From a checkpoint of a small mixture-of-experts model trained on Wikipedia: 12 experts in each of 20 layers, a softmax router.
Below are experts of layer 15 (counted from 0) of a mixture-of-experts language model. Rows are named router (the router's row for the expert), down (a neuron's output weights, with its number) and show model dimensions 576-639. Each number is 128 + 24 x the weight over its row's rms, rounded and kept within 0 to 255. Numbers have three digits each.
Before each expert's rows: "raises" lists some tokens whose logits its average output raises strongly, later layers aside. This comes from a sample of Wikipedia text that the model never trained on.

# expert 10
raises: "and ", "(", "in ", "ex", "as ", "inter"
router:133127129186140114151150124110141135138135111091120141193088115146144130135116122142129081178151095098126119123093120126121146104113181173130125130132167126108142141154078097106137110097087091
down0:122108090112171092105142120170123150130119153083116136122146102102103123123129124112118188165139132153135135132168059092114145110111132098166124099124102132100120144103120107099116123130168088
down1:089144092099127132148104145127130122083099167126095178126123108108114106099119132130149125092153196135142161138140138102139112149127112153125128141137110147132119141116128129131106096142081105
down2:092132169083110133128131131133132135109094111133115158104137136117151101094121117117152120146192113149114112155131108122111079150130114088113128122112144126117101132113140104141121144155155146
down3:116159114131120130119125166132122111144138134138116183130119130131132125143133133106156120107097160110098103143207123138139129082156165137115081096130152169128168133134086077111100149132106143
down4:167150156095136125119109101125129141146092174160115136115085127143115109118122144142098089049139151129098133125165076121133141177173123090143116143128115155125142152096129121138152123168126116
down5:113132121114106136129112144126101107120132131202108140113122128099129101118162107135159146111112100127113124147138130140131122164174147142133128160138118093063137135142144140139104151159124123
down6:128116177124131151138092121156136164122143124111143129110102122134147144119117142120105131140075129131080107156126136164074143133145161124106111120117138112113169132173082134134106133135116130
down7:127127122113136134144095136132126071107109187139152156130164123155139138141155149158129126109193124145119114138133132110090153134150098118096135127123121143115147085158099127124135143123142104
down8:132133155188149096078121115172125158099158146159158098153139130124155139155169119125139154120167137171097123129141108134119141138129103111195184159119157105113096147160114117155166112128110107
down9:097131096106133123121116136147108159086144168129116184133174115139138132118135104111112175150114112139109126118091118076105159167131138108138138127111138134152127110134136152147123116122130103
down10:154138107114154124191104131146130107126150135119143196162097170185118134166118132095111080077141121105079155168171157113167118141147121161148095127139119132170154135104166108101119107136131119
down11:137140096120122154130144121112114132148135128123160113145126113144087126083172129115149114092125100113088082115139110106167116125126185167131143094139129122161150131060132136119136155177101155
down12:147091126113157152103122092140106188126128118110070127152126105107140160094089113116111172116123141141145144119145162183154123114153093126130132117112143162120181171160154109126147116096110130
down13:147124157107132114127139121103142125130147127079149147143144106155106142153113074112123124144099146152145133124135153113138110133131122148100129132100108125118127157096088092127099094114085137
down14:136166129098148102145125137094169111139143148084109169180128100122050090095137115136117063058146120110136076156115118139122124151115097185125141119149136143139152080177118161126134134112145149
down15:145192113131122105120131161136122126149110139122147116104111141105160113158154128080149150127114123162140145145127142122153121158090117158095105128170102127134091097134133120120134112136144129
down16:156117075127169143164130081142116118175124074139138166112124175120126160157103100162140167143101114090112091117154149120127125147165088137144158119108125112143149130130128129067096147170130125
down17:134119104154118100130149102137109111103088076156113160120138094153128121092124100089099169138081152152177177140178118138119148117134113107108118121151108149144169147133164139139109130125127110
down18:144112093134149161188107086165128122117114142128120149106154102126133173115125143159134123160129168098135130105103120131120163126133125108111108188107082153141129116132120172173142146139095142
down19:154115113136135130100107156188137145095101131102105093141134145140049123155152095140090116150092147154112130154148126130127112122189163192108141120133110132119121157168104106140130098109138113
down20:094126153147108142115140162154067158107111118128128114096086149128137159171123144122135135103088123122133109129131118111141181174137119133128116098132120125137136119120113141140091144115108117
down21:110133136096091149098100111144089146113162115080118163148154156124145174129146152106114139154152090101152094170139125123155154078116120110076121149136138141136117139119142079086118160139122113
down22:113155136135166113152129122048160156090149163068089115100136184158087116118122131104115169108140104145151155187110151126128124143098103129201114140133156106120110115142121105096153108101136126
down23:110125145100106159131072165115118147165117134097145148166126177139159128134113088155200154143121150117140132081105141143172131132159134107113114144140111090073104140118137131120138138055090095
down24:096142112116143111113131116111106127112118100117154114089153147136137125100107181096119125139104142105132098148093138148121115198139164068116108157110101179126068084101069154141127125149127153
down25:098145076165143134129143135099128079152153149120142087098105082138120146174110140147139118121089129170135123129164083143115111134092075181111112156173122183136093153156122091122122153117161119
down26:155121139117105130136158143176144154091128129100143109189145130152113115163113157167149154102157119123130116139121118145164113083127138141125073146090106138150132133162145139167109128113154150
down27:111075099119145116094110166163114133093098141147108126150139125121130136118143167136151088123139102126143116121151152159128134164132155104104103155112132122092135150102143162161087148139096115
down28:128113132162124078120145147146130120164139153129144109149143131076147108136073128178075158104124105135140108111147174165113118120123120132116117100120172120106158110119132102100131120139147118
down29:127145075054157158153147080145103121135144127068127110183168123104083160104104126124151134130092094117097151106171099128130093143142149144108124143117129094162126128142072122126145115136143145
down30:119134131122142127163125136123143153122096119098142112128129095143119129144097116110130160126174113123121127116128110109171145103136143086113118115114110131170107138072158127097081149122118118
down31:144148149112119110137104115113161105154146112087102124130112118131138149126140112134136157081098143114126146108108148117091146123096130155121130094105149118111131115123108145129100132096165121
down32:142121139106156151119131147142087146172164093136136117118164085121094165139127166133120131061160142142171128140115142117168124098156124139143121101129098109153127091128121104126128100107145132
down33:122155152103116115073125113142119108101131150104160143086142123145095114141165131140140109131133158134119096128160101160167116149112113130138134124133117116113132126107120143106138180089135081
down34:126111144129151160161083150109102139133110177138091115136096126095119139139111115112074154099161094149119151143099131112141090142148139127104115095117160166092088083136140107130118109112118074
down35:143116093159123114129104090125089131177132119148116053196087142137150158146114127106174111122131076141119152158136145134150134137101131132118128158117142122119116121170129135126142100143163149
down36:153127136154112097089157118106127162158116125187133134096111089123114107136184149131054113140120111136162096181094130139113144129113153119151106110122141134126132141158111121118094147085130114
down37:164141131100127152120078146156130142101184100141101146144107130145131145131113114132119138155124149140120122164092126094113112132176150137096117119137148122105155132127137114113146109137077145
down38:102119110174134068143117107114136154168112100140172124161138124126102164119121168130111088133141085171136106177148107128148158126126121127166110098140163126109125107140106128118125122134132124
down39:129067136130089115126147105131125139142141117112132139158130149132143071119078139115106147153104128121098112121098153105114106138156126104154156162144133100137118110110178111140133085142137124
down40:158127141176130118115106092108156115125119118125101137117104089099155141124117119097127168155107130117139085105124110100164165137072096119126084122124147157111089132074127115126133133120110150
down41:155111141140158095118105130139157121112156139168118182131112154131184121136113140162135121142114167126130110104110077123161143101110137149109117155135098157088140124139176154110148117129141144
down42:132131141098154073123182098122133153151109133113185133129157106061176148099134122130100125091099134120094121132124140151158124122131098137150107087167148134170126120123098093142145149135135116
down43:102172154121127132123131166123165117098149160143152131127082159161110155096138115141146115123104105132099107081161130121151100145132132143154128119101107168172122144114094100157133122136092122
down44:153119149110104119184124094135153136173132104154131152119087105138120141099082118134124137122118134154134125107129140111135135120135132140103104131124150107135134120128112157115136083127100132
down45:136143144116123146142140145180161120133129141148135129142129134122129112163139123117123131071152121104138149105103199127127125105155122142102172120129116080150092133122111093093157114120140080
down46:113132145093125104113149102157170092073115103139125121108139161156161117134138125118152085144182125122159167118093116132157156182139118143122129090146131146142133101142109117112082103092103145
down47:112098121124117146109137127124131164166181108134141140137115127142115121123106124116147157083107124143129117112142135106139137115118109069128119160127120124144173133131164115147162153087114164
down48:124117097105109112155149100101133134132124146158145126067172158120075157122110117147155146132149103091131162140122126132095143149135154120111138095118113078145157089120113113090124109118116089
down49:103097074119106134152114103129129155097091107134121129118110133172086126151139137118133142076102053157137101134116143110139136135117120134139127091130150136136119121146133115118136140139121148

# expert 1
raises: "\n\n", "\n", "en", "\n  ", "n", "| "
router:102140141124125174138126133096131134109116145133115127082113162108135120134114185118131143080117150149130120133163156125106123138118149136146133132136150098131068124136121109107114159106124145
down0:135079118165130129119132147126128090095090091090093148115144135160132134099173130117124149085138125136143077126130107157161107123128120116149119119122112127091118170138143114129136142156124132
down1:136176118124109122119093138166147125131109143104113138156136150140160110103128183104133170130139118163113128165142110101131134147118143110148155126145107146120127138104113145121055154152096153
down2:161161080158133141154088117092118138105139147130156117140107105123117128113108138153131111141088176140125151125148130150101125104138135100087135193108170136099107126128116081158133155111051149
down3:151155128112100153107142109146148138073094188122154107088140122133127154099150120161150132123110142078125123137137110107063123173107097141113104147135146113150135160072159155136119122116194126
down4:129111104085133120144133153127142098091095139154145146150143126189149112137133180182168137110126105106151140107070160116122148148121148132090139167145130109098128150117115119132162122139119132
down5:096137181120167080165106107170116145106135127130125129142093105145077130109156163139144160146117147157127153132157141146113136143121155145125191117114137099102120107137172154111109114133143107
down6:113155139122122141135147086154119161132116103095140138141119131122098133089120135128076162131115102139100150102108171100131117100104130134118094127142130163100123180092111132087138116151145079
down7:150157070142137118152147142161159136083127127078101101128126153170120126147127131144157149128100094170121103122133115138128114131136128169141165107157126171136123112144122086127084141149111095
down8:130132113091107121159090146126122117157125115150178154146130107166117164142154083092129149166110140116104129112098134126173073120110126103104113155111140127117168174152140098090115147081105118
down9:132106073118164115109123161104192080139129150131135160122096124138095123133159089116169172129103118152154099094112115109133158086089145125159163156123101110117082169161137105135114132102172173
down10:136145118103129140116145115089156053128145179085092124112108120140102130118120124139153077134152128116121144137118182111142089119144155120165148116127090148144163164147129154112109162128138102
down11:137138128154126130136160113119151124113157127150092131094125183150154146109113117133146130158136100086135146129143155118169167109140130155094162105083109121129071109131108156128132127146094112
down12:164126098168123135147100103133101111136134129085130119151131076075116128156107109168093115123070142113152111158104193156167149148157143127147177144099178134109143136149096112140150116087132068
down13:138093136122086155111111128155139152132163102159115128136143137086060151112149155098154164148154127147139132160154153091158155111107123157113093123138130149138120133119167135128142114151135164
down14:127099135142148092093155165141121132128147106125154140141170121173141145110125137155095110107116110166144130151100132143175124136143168150107112116094114123084102144116086120143145153115167140
down15:127129088119131145119198146132112163095142105123112172107115093137142081134144120182078128144107141108123169153086118121132130142149117114114128146097137137117149128152122122136098175118152133
down16:132106149102121145162084131151117146129137105158111148139117175126125152135137133113129132100176088110135134137103128121141097125097121155122129158082169136135121195137118148125166140088116142
down17:175118128103154146145115120147102148129128148132105142136139099127096130108092132114146104197159095097084121111136116153129128139118143112180125166108167165090159133130128093161111165111157157
down18:099124086148137164139132139121121165060126116123160179168118123183142158143153134115112129142149138135115142127156125146166137171102084117165086176140100108152146090106109158123150164157135124
down19:099134172137151145125129150134145150142134122131140124125147128120136143142157088134139148142128117178121128143108108101145121080145097156141118113119117133158142124111127094115129099137149112
down20:130090085109123131090114167129107111120109146081126111170147162179110141119095108112125149131162183123136120124091130110104184122159098085148093114117136122100131119151105120119161125095138075
down21:133131126142134138175134114116123146155136112103132142067149129148125150131159132091131094102090131102139126165168122095111124102113162146143158127123097095099131085160132120120121162149134093
down22:138108166122108159145165084110138133139138155099118092098109143142118116110130061132144117107137128122118155162118116110128113139101107097103124109110100135161083131136132095131099125101125092
down23:168122138175136166132119187091116100170109089134114099144092137101145147113134106127104140144124128169095146095077138140118149125142121101112067120143119107111146120104136172128150120087136110
down24:114151124164124141151152069092124124146134124146119140147153110145135148136147130121174074136140111136148115138128141129159142096114137112119171156145163098122101125115139112158134142109140069
down25:140106150098095152109157114104143117159102098097117133120152137132119155148120147084133103151143138131146117140096151140154147129145114171141157110080137186134113128142123167110133126130136142
down26:108136148153144103136139155159125116092158143108151155147119114137138133102140124132124139088111126145114118157159098137144172161111148131119091134117146156153136132110152081107095113154142085
down27:115105145150125134104094165125145096133113095078105088142147124138112076105118106120103136122094110121146122144151102140137116131158136134128140090166122092128139084114103181119050098094119124
down28:168120132094142139149098124132116142163147166091117099120143129127139101152121144090158126160140153106170099123070147145169123155111171115146146110118129156123163164143141174134102139094110082
down29:129110156125158127086123116087073116111124118081129081122147149119111057113140173158138115125147104178114122126133113099166107109125148097107135096128113122111106130141113149105158158128103155
down30:190146129157102128139102137127110108156149140145130121158159141130113128101075115150130132157164120127155177124139147104157152156121116132119137131121140091176142165091086114145145113117169138
down31:060125100101110096135134089131127105151154097161122075127141080123139159172162119105139102138106147100086098125083143187074169132109107113137128140155141104134140115122109134130085153115165112
down32:155149173152118129133085135132123122136090126114081104165123134167133140162139097090164099116169091137111135151130095127111135103122118159117116136111150104101097111123136156151119153176145105
down33:152104096123145144093086106121142096140095115099103146146131149182102102117125165184137117139145128151135123084118136134159127099141132137135098093185142164141096097102118140138148097090153162
down34:134138149124123115134061105082119081125130124089123107152151184120126143131122153121129117118119133138110111056109120140120134120148175080165134120124109160118149077117147145072126149127123177
down35:138114156140113124128150156130091148129088144119165148078133090121110124128100139148114117170157119145146110136165116176119150117134099122145153081180142102140155126140102169172174101161150102
down36:205120154109101075166140129151125102147144165180103151126145106146101146144150137129161087153125145123107106128112101124147138127133114115138174154131162132114069117100163144132104104143167109
down37:098131105110106112125133158120137159058089121145121115166099107106099165173070122110127112132095103109122140125111119175135149113154147129141138148123090109137104124166129118132142110137107148
down38:138063138103128133153162113114125135119124111101121096145154122131183113127091147141157144139131139083117084140111104135104140135133118118078085115097125116158116144152137116103116094123159132
down39:166140127106080129135124163129141130104152157076149102087104142131132137144125180098154162133125139174148150131130129136101125118128163115159128135134130150126114109142122156083126105160096123
down40:112071132121141123097111089167153173149121119154134129123173124102121118123126131090119178167106136139148113123126137135147156114127130155118139125148128106145148188137162119110107152158133146
down41:126125167171137168131144136112115128173126172095089154171121167147133110112095114134089132120099155105099104073162090151133122130148112125134119104148118123117120108136155115111154146101117135
down42:125142113091087117133075119106110136120186116111159149104144181136116121143138082148173148134111198154114139098105156157086118129145155104152099141162125105117135112080124093079094174134160128
down43:134106099098154116130126127141105163099154114187122085078167127122167103119167128124157117101109135143195158121188140107124109127103102125145144131091135150157146159144136086119149098166136154
down44:106124141089129146122133130096108120130148093141107134146114139158159124139125125132064113111107112144102104142117125153125111177138134127145124090135135096097090136154157119103109120090127118
down45:146138164136144124186143131166090126155103116139131121135106126103121128114123141135132134088079096135117091145154110152155112112178126090141110146130125086130151104086120153147142117107108105
down46:095114112129129151126102100128102151140121122110142140145146147133072157114137135118111093119176180090100100102102105118102092121150116125119083145135177146149178118121119123137121119145111104
down47:084151160180120154117147165127136160133162162105116161106142109119130126103150194103104091127102086095126120118137113160122147123103083142132093138123158093124171144119091149096136109126110178
down48:133116171088142179102090115106132118118133131146090122091166122147162110147092105091158144130134136144135164158130142147118147128156088144098138130146142136164118110134130112134128134090122154
down49:090125158148107134110090139123158112118110112156112186080170115106108129146099098121072145120150104116144110144116123114146124105123117123115095147124106117132125111124111129176120182128166154

# expert 9
raises: "and ", "(", "C", "c", "E", "A"
router:134113119146131134093127104133129096124096127100127092140127143090126134139097141163122088165111129086136125147150124144112088147158147127125123118102147167123125127120152143122120123144143116
down0:108138102168079134144118125137139172128162154094138110121158118145142162159145117118075155142108149153133143137163124131094128120112133127158151138090096144102146125109075133154138115122134139
down1:148102109147120141076129107143122086122155143128085137123079132111120130070134098119078118126128130120113179123135132115147095160127106160130098126115123122120130161152185138130120156149172122
down2:140125154111164105110088128101135056146139154158155146107175115150118125126115123148103128124105131073108136127130106109145110116147126116106114152137202151125167092155086132110114119103124102
down3:068126149121124089162116159120150146175099154132102107112141126136110115139134187086176098114102148151109107136086132128142160094160081087132106128153103095159112141112139095113154061151139168
down4:113130176147184110140128140096140109086145116111097128132109119107119104120114117103161126092154136129121173161133122134132154114101115138075095104143138104106138148113129108137136123134143123
down5:145119155140113154145135117129120179094145096195067112074150121116114143145138103158124115115124094119090125149139088121179148109161116170169137144141130110113167162135116136142140108126065148
down6:096109161126146122143115140090160109114068136106151113141175150146137146131131092124138128158106100106129093155164171125135113140132122130148096114166086111189129155114149124140147139124146133
down7:128121069162150108117150133136127087138164164139112131103122147152129121117132134158130162164100127095106125160140148153168092133162160161151070114146140100099121082134162147179086185112122113
down8:091126111117130111140103121132145103132152168089135152123155084139161144122098117179105111097145124118089100155140162100140124163089148116137132143098133096125133106145131106165125137137121109
down9:135121151108156139138141113123124136135121123129130134131132165106131139133167133091096169085134124109114134131128156152117116089144131150168134142103191103136146100173137099146140126140139112
down10:077122143185127112110124102140143136124147108126153174107148124095134094126117133128144115118130151182149162138136149156120137109125116132140165188165156145135168127147101109166138099111109186
down11:112123122107140137174123159101147105138112129110148163121135164125142123103095116128153148096112078119109103146152152152097119126076084105116130129150150109128131119143105096127133105121131146
down12:121124136118132104114153147124142104088161136154132163076124132087081113156143120163121136126117142128132084143123119101165130125101126176137144181063095160157183116140160125124119108115154209
down13:110144150124128095133137151107107170142111133112144164144122106153116111070125167111134105167142148147101129128143185081148113112142106091137107108131092109160135137143169136124131141132102108
down14:109149097125131099195151140105145176140127092159134111141113146106148159096102129167089153164118098135128140120144098143106118102105102122142133120124136154157120100122120120135169090193164134
down15:108162159143113147149081165156142083141136103115122147110129147119097117132143123097160118135125093105141118104169113152105128144149134141109114137151141085097149151108146145105090106128173088
down16:152131111169100146145118144143095085134132131143126184125140150152119155107063133113084158152108160127097147159127163145113149124142166128098135121152108131167157133126134138118101131107148134
down17:118139089116137128108112099118148143112123105119134117114123119132156122144079173151117092136134090127117152123113096136117190117112133099121148143142147078082136129129146138162126113112125100
down18:156174110127125137121171106118149109110108119144100157109118151128152112131158153129111170115120103142115072154153141123139173131102177166139123125106074143171117142088137135125128163100175097
down19:141113169121143147138151116160150107125117150107101116138103131134170087113102113112115166134149154114092145102145120097161130137163125075116157133104121110120110126173162123095129130117080130
down20:176127094114123118136127105155093131114136086071126082148126126141106114132112084058129142124119141116118155138137155105074144164127148127116142115128146112140138115162133168111120147135116089
down21:145122153103121181091123129119114112116094122094141111143171152146122115098148144109112140067155146069110139147123139113177104111153117131121131114124098120137169138130136093115121145161123108
down22:112089101119138161081105160092137130151155116077099122142101098142066143150152108144130165136148100111097125110110147135131139130130155119126119098130125097137106104142133161159104117149153122
down23:136150108106173139144084102149077138137107126142142158105147127143114102119140121142157128128130131110144146108142118103099174178117090150125122142159105127122154125138119142105168151111111133
down24:140101105093133120128152096148085160170111137183152114145162090121149131086128145151138087131171167118129126087148135128118181131111115133122153158142152098084125144102094121126124122124134145
down25:107106155161109133122118116112128125139149157116141162137155144062114108117143116129156159106110126156123121140167111146129129132101144147094076123146153133127126096080132100119122120132129145
down26:141139103115102185137116129097100149180106154132151125100165121096123115126151148140136118142114145131093114127122130194138123131160106102069106120142130126102109080110133133146152111121188159
down27:103140140115144076142123140157141121127121117115095095101125126113150170100061140164114122085130127089138112109137158155089139137074150141078123100135135111117115152132107140129141099120103107
down28:132110142100126159131119126119145133117155134096146115150184094135082127069182131132122136096112109111171117127152112137122112150140104138142141101082130131083099139119120158100128120109158150
down29:116126151115113113175139176156130118143147126145125094104091109123125158153160159113151113137130077148131155122116112098123129099116141115150155081123142106150146118123130127139143107158110136
down30:117102156156125126116155168139111132158166102189121150133131129125138162116124135108147110135142098144138115152156147138133112106125117139119139116136144136142184100136164122171131131146109111
down31:119103118114148176158106143135080121133167106170093115122138116144119150122116142107113159114131115110136110149124131137116117105147126120172147144135154130140175150139085106124116127103186133
down32:128141118121138145105141129116161133116153141142164110136128105137155160051155146124130148082084099115138123151044096115177153069098129106119139136152124164086122147143086107129185105108126121
down33:136104166127116121148118089125126159127110138103118138139116126168134158125125152145147138151162127130120145170123134129099144120149129084087128144138159119107101162107123123114133147110133099
down34:098148138115096178141181120137119120139124078074114112138137112102135139091109125150127134148093135151090112136093141129106127112142162144162118150116106118125121108131122154098115109116114166
down35:107127114150105126153129147113102167087108119144092119105087109113126134139081094152078098125132138126169081098148120122150149153174133150155127147128135116193164148133138129129106149098089132
down36:137133146147124146113099094132124108138098116105124129127128118119113169097134146148130124151118167108109107078125136085169116096109122112151138115132131141099138152090112112127186129157131132
down37:152152160093109116156168106071132134147145183120115123142175165108140131100145115114140129142142173113149112133131153151109165145159137191125149132122121114122135130133112132186132087077135168
down38:144154095130098148097094096133124129105099109114117092153104149109175141130141126109069132133134120133138119118158117153099129138149103167120134173125159179139149146098128106117142104103121140
down39:170136120103073140116096152117135140113144104163129164150157130092128135109116107120091144158102142124094120106142085094101163154078124134160133147191142168180173132110099135125144169136154139
down40:137131136129112162132095146143117126167128137098173112122117139146144151188109139127144140114121158123112132183126123095169130052111127158085164137093121119105149133157141112103150104118111139
down41:115158125128121124117106122096127101143121103066101112106093087123102101123109089113100121134124122092159126094128113125112148151161078115113126119143147153078123094148087148101118166154107072
down42:139101106129074112106110165136113130128160118118138098127137141137151136158118149134136151124181158114138066087103096139112099149110101090186120140111136172108129116132169179098119130147167135
down43:162121102100151116096131136119125146123139140104101153128125150104121167122114131157100118133137124125153098169192126094159066121121136131178181117118108160131156109180084148113161133169122131
down44:122116086143127101135108116125057107155144159085124127148143121142152127090113089123151090150120126104118159129146146090120140134109148088182147105154155070127139111171138123131165125149152154
down45:142137121149113152114108116128124173125079101114159154113132183128112134109144151153166141126156197137083067151169131097148149106137115149111118151125158086131145129152162147119160138117144142
down46:128163167120124120139146093114131144142113115126151112163103122141136106082142119151131101122135151091132084114105144120136082114144098178119146106078154088152095127128115138134154130144102140
down47:138158092114101104105158126185128108152096132148142158115162112105136121157086120096150121117099132093087172125104091129152144124169127163108097135140130136093097144111119125151169110123099179
down48:171138091128119151121143106149135143147129125092150134043085124113124142108094148132145151115144162147099123147125122132160125131142098146095135123136077122170127170105088109070142123135106126
down49:130124162139135077123147131114175124140120146173142127123101128096150145105089131134132118151141065130124101124160150135129119109123139106160138131113182078124138124110149119161125124131144133

# expert 7
raises: ", ", ".", "? ", "?", "/", ":"
router:118131157137113083144139083155092166162124158141147083154141149153084125129152142111162141150136121140114145107107071176131135136147155140100146145156077137137121138102124115169171105117115135
down0:145117111127144170134103152106113127125127118153154127090114116144119110092115182123132179129131134145140144203141160149134089122142167122163140118153124124169156109158146127123150121155131126
down1:131130161106126135100106128122158128140155132141116160107135141180140093126108106099138117113133169110106106125113147140060129119144151121109144123149112101167121139129152138152115143084148134
down2:112123130095101092150124171121172165144115115124113158138152144143125142145133110176124156091109116123099127111135163132123127118164139168149108157137135133122130142135104123135139134082113177
down3:111103114107103097096154161142144118112135100135130141111155153165117129102163104112109130124126113099123168160125113159111122081112118076134102134079132128149131089114105138173181121121121104
down4:149132123102101174175137129152154121149136176109144133136135153148133126142084131112098138118162117103134112130131080132144134129145114138102134148121156169140145111127162148146114165127101143
down5:107134132124130087092108139102135179132131147110117143109115121125102093199127156150140113093080165157193138141088174149113156152127119133154169069141122078123141144130108106114123104127106137
down6:124098120177112121125142129142087135113118159150126132149148141111160119145122155134141154110143087104101110132100144118162143127091132136128121132141183108139113101118150118102092152106110130
down7:147096087183105141142150143180118112140112125062140147178132116131107115114112114103097110135110107133123182101162127112075111150114136115131130104130146116150090125116162118105100127168130111
down8:138147136142131143129129122113075127135136156119138127104182121190134108133139116111133093136156101109141101164102117095120144169157133145098154168117156132118122173144126098106135129128113116
down9:124117106108140120135086097107141120128154162131133144137122112110144091137113160105137128152144119144112107098129113150111111075127140093139115093113122076173176158140062093142133076117127112
down10:124122146099128142142136102083171164125092139150129105131125152103096117139107116125148162114135160152109132126091142114115135114129128144142135136136121124140165148115119124069115110152137149
down11:127130156091138132113105155142161166151145123092131132150106146167133101166144120124134102127061155156174115120116136128124136099082103071144101127108161143121143153085131125141121176135107119
down12:131137123139145134121139159133137114099163129163132155141138167153149118143168153135105099161123131173106128149140120135146132089087165161150074117155134152116114117143105156152100136106138099
down13:105129157106100111107145122128122060077133148159128074113153134139156111139139102110158132159112135170131084069105112096123138148105128074167143128108147159134106125113112122142144113128107170
down14:131072143163126107110137137093141115142142089136146146122153150134142158131141129108130155147153138104102117117171123159103117089162119100127106134075154111146172095094182145101076109086165176
down15:112150102068162170149114145126133128121136136123120133129140158154078131084136126097172140160095178137140181090101104131137151156085162158145158142144131103153164110156129145091112111151123097
down16:126138139132166126089130172128132105146144126098103177189104131108095141193097102134118137072154160091114154095137120110101121105147113129123141139182119138155112151133120163118164151134068162
down17:105132133104141136113128156149150077133117091149144107160160123091114143138127100112140081147094084145102114139157145115083125184156125148160119125136127168111155097157167138093126127131122137
down18:118091163139143122113151148111182128135115085143096137120104127112083133177169120120116111164129128110141127110102156131123170116095155132099106133126137133126140106126140150114116123127151125
down19:124149133089140177107113172127172125139125124146154132118126135110120145166156154166144126111116113155131137129144084159115090135143167070121131133082133153128118139123105132108105109105081133
down20:086147115115148094148158149168138112154079187089134151104151092134163116097151121118086154097084095116100131110140110133157147169124114148126135133154127110115140107132117141116109146123102096
down21:108135118143135096156146124113108118150096098130136149133092145113124133163134139153085110102109158143106123131123127128136183087138120093110154172146088130138153164175153120111091145102139119
down22:081131129097108110128127137147120132123137135104132171154112110129094136160156136123102118190173152169128104135117120119133133151142114123097093169144104064141153087080101124145118115121125127
down23:120118138135089108132156167070142149131118100154100096130134097144125125135092123155145142149125111178110149138133111102135132151120143147169104096152122153127106167109149117145107139094124099
down24:075119151119171146131095086101146123163083171156109099134113132127159124164109114162113093038121103098103139167145155113121126130159116109125121175114138104125123156145147112088146163145089127
down25:139124133176146075196125085148151111139083193126116131107157128136133147119093086143132133093121108106149141094126113119139152118129106126108074146123139172123143104134141122110155159145098128
down26:210173125108112154141156112101112126175126110126107141164120128090097162112134121141117130137153157094124138106156160094157159102105161167146133146187098147156090134134088131097092113125108156
down27:134085102128141113135119162142161122150105102106109128143122159131102107119140075148129168142153153114102124142121098139085131082149132152134156125107151127136094111123189138122111111096121127
down28:151100146109133121141080130139137145130159092104136122127138130107146146159126082107134110092086185109101121098054106129091129125087068135097160121134129089148134145122089078150137137117088135
down29:106121101143099163158110120119117162107140112165147085104142144110110123159135094173102126131139093157111130120127151170096125121117146124129100111112141126117170114127098132128093104112114103
down30:130144138141159134115126150133090105151145133159124093106143143137122106163110151131124112093112134141110122141132142136129107102102168157128114147152125139184132112144135131096128170139135128
down31:150175119136110139136141092131112179108108104151143153122167146159129148149147142125161122138117143126116151169153151132144157152119120177130106171118096170120094088126111116088117120155149128
down32:144117133123110127116167123161094106138110143151107133148088134143165123151129129088079141134063134101104173143168196083144107144126122124159171133088085139118123136120114136122130154121139159
down33:145127149102096128165103112067108089138098098108135100150132125096141147088108120148167132117136113064153122108134133102089142141113089122124062133115163138115121125143091140140118130133146093
down34:135143158142105158158144124141079139108126108121133144145113127164154123099146127116126111139160112094126091129092091150115117106106115108150136142139109118140155121146110071131148143103117139
down35:108135102154103117170166116110154109135153110147107150140114095190154164083140119176171119095134113139168167079125156120149174154141143143107177179134154118131139120176122103167088128133159147
down36:136197111099123124130140154128094154132146097164150157111140124113109152123113144115098104156159102101145131105160161142135133108142153120166117096121109110137155106104087122112088154155155090
down37:098131126167127136127128114140114133126163123093141156121158116127113146121100154166129123127114107099124183152121179132166106139136136121062155107141075148134150083105066110161164098121145134
down38:134134132137098153108106134092107101093082089101136165146103140111123147107137140049088190095087143115122187126105150138191108116132120128141113148108122104107112127129107127166121098104131150
down39:143101155123135136112132196150112144130149122105121104086115089122147158147096117083092097103103114071117073163102180153081124127165113121110110188139123107109142100150159117153162139108139120
down40:111122140072108094103121117136140183115118145124103147131126131143141124099106145134132115122142157105149117189155185131160121121140168133140137144116126080165128167121147114127138073127112124
down41:108135125141129054122103152138135091140101142152141125112159107100124130127084091124133131081145086145157139138145144136148090165144121123150153124175114146114122140109147178119120114138105114
down42:154149133134099117091099119163110123121099072122138135097088151166123082106180167128098139111137137159133146201161154144132135120109134122100111142137109150129117158121142164113121081187193112
down43:105133131104120088111154123076102148147111150123123150156167139078165140085161124126153149136106133113144113128129115104123151125141118157127103120115132110125094062132125164092130136137104155
down44:116122179104147136180110121111120167143121094118119124148140085112164136108135113116126086111117139090100153115139103124151101158105086136153136095141149136139125104149163113087117094088131124
down45:137094102108170128100117131145146178088151153140099117129142082118172158153135141075109135171139075149134086131117163176144088102157167137135159122117143150144138102138144137128129132103142166
down46:162146073135097145100112132104106137143134105158121178142135190141095118153097131131108140153143091124125149139129155119153121065087156124120090103114102142108124170064083126128136083140109152
down47:095131144145088106147109104133160122131118127126128179130103078142169117135169121120107094106127134111135100183138104104096164142128146124100125182112137169110129170121156099118091162106143121
down48:120148087108146089119112110150124125122173125143130118112139112107094156113145144152099126141137166176134172116127128124186093146104133118120124173167144155100138141100162111068138097141085095
down49:114129128089082102140114158128170126111085118150101116129153101128142142126091129138133121125110130128100137105102129115131129156129120120142104173106122142155144161150114094125089141140183117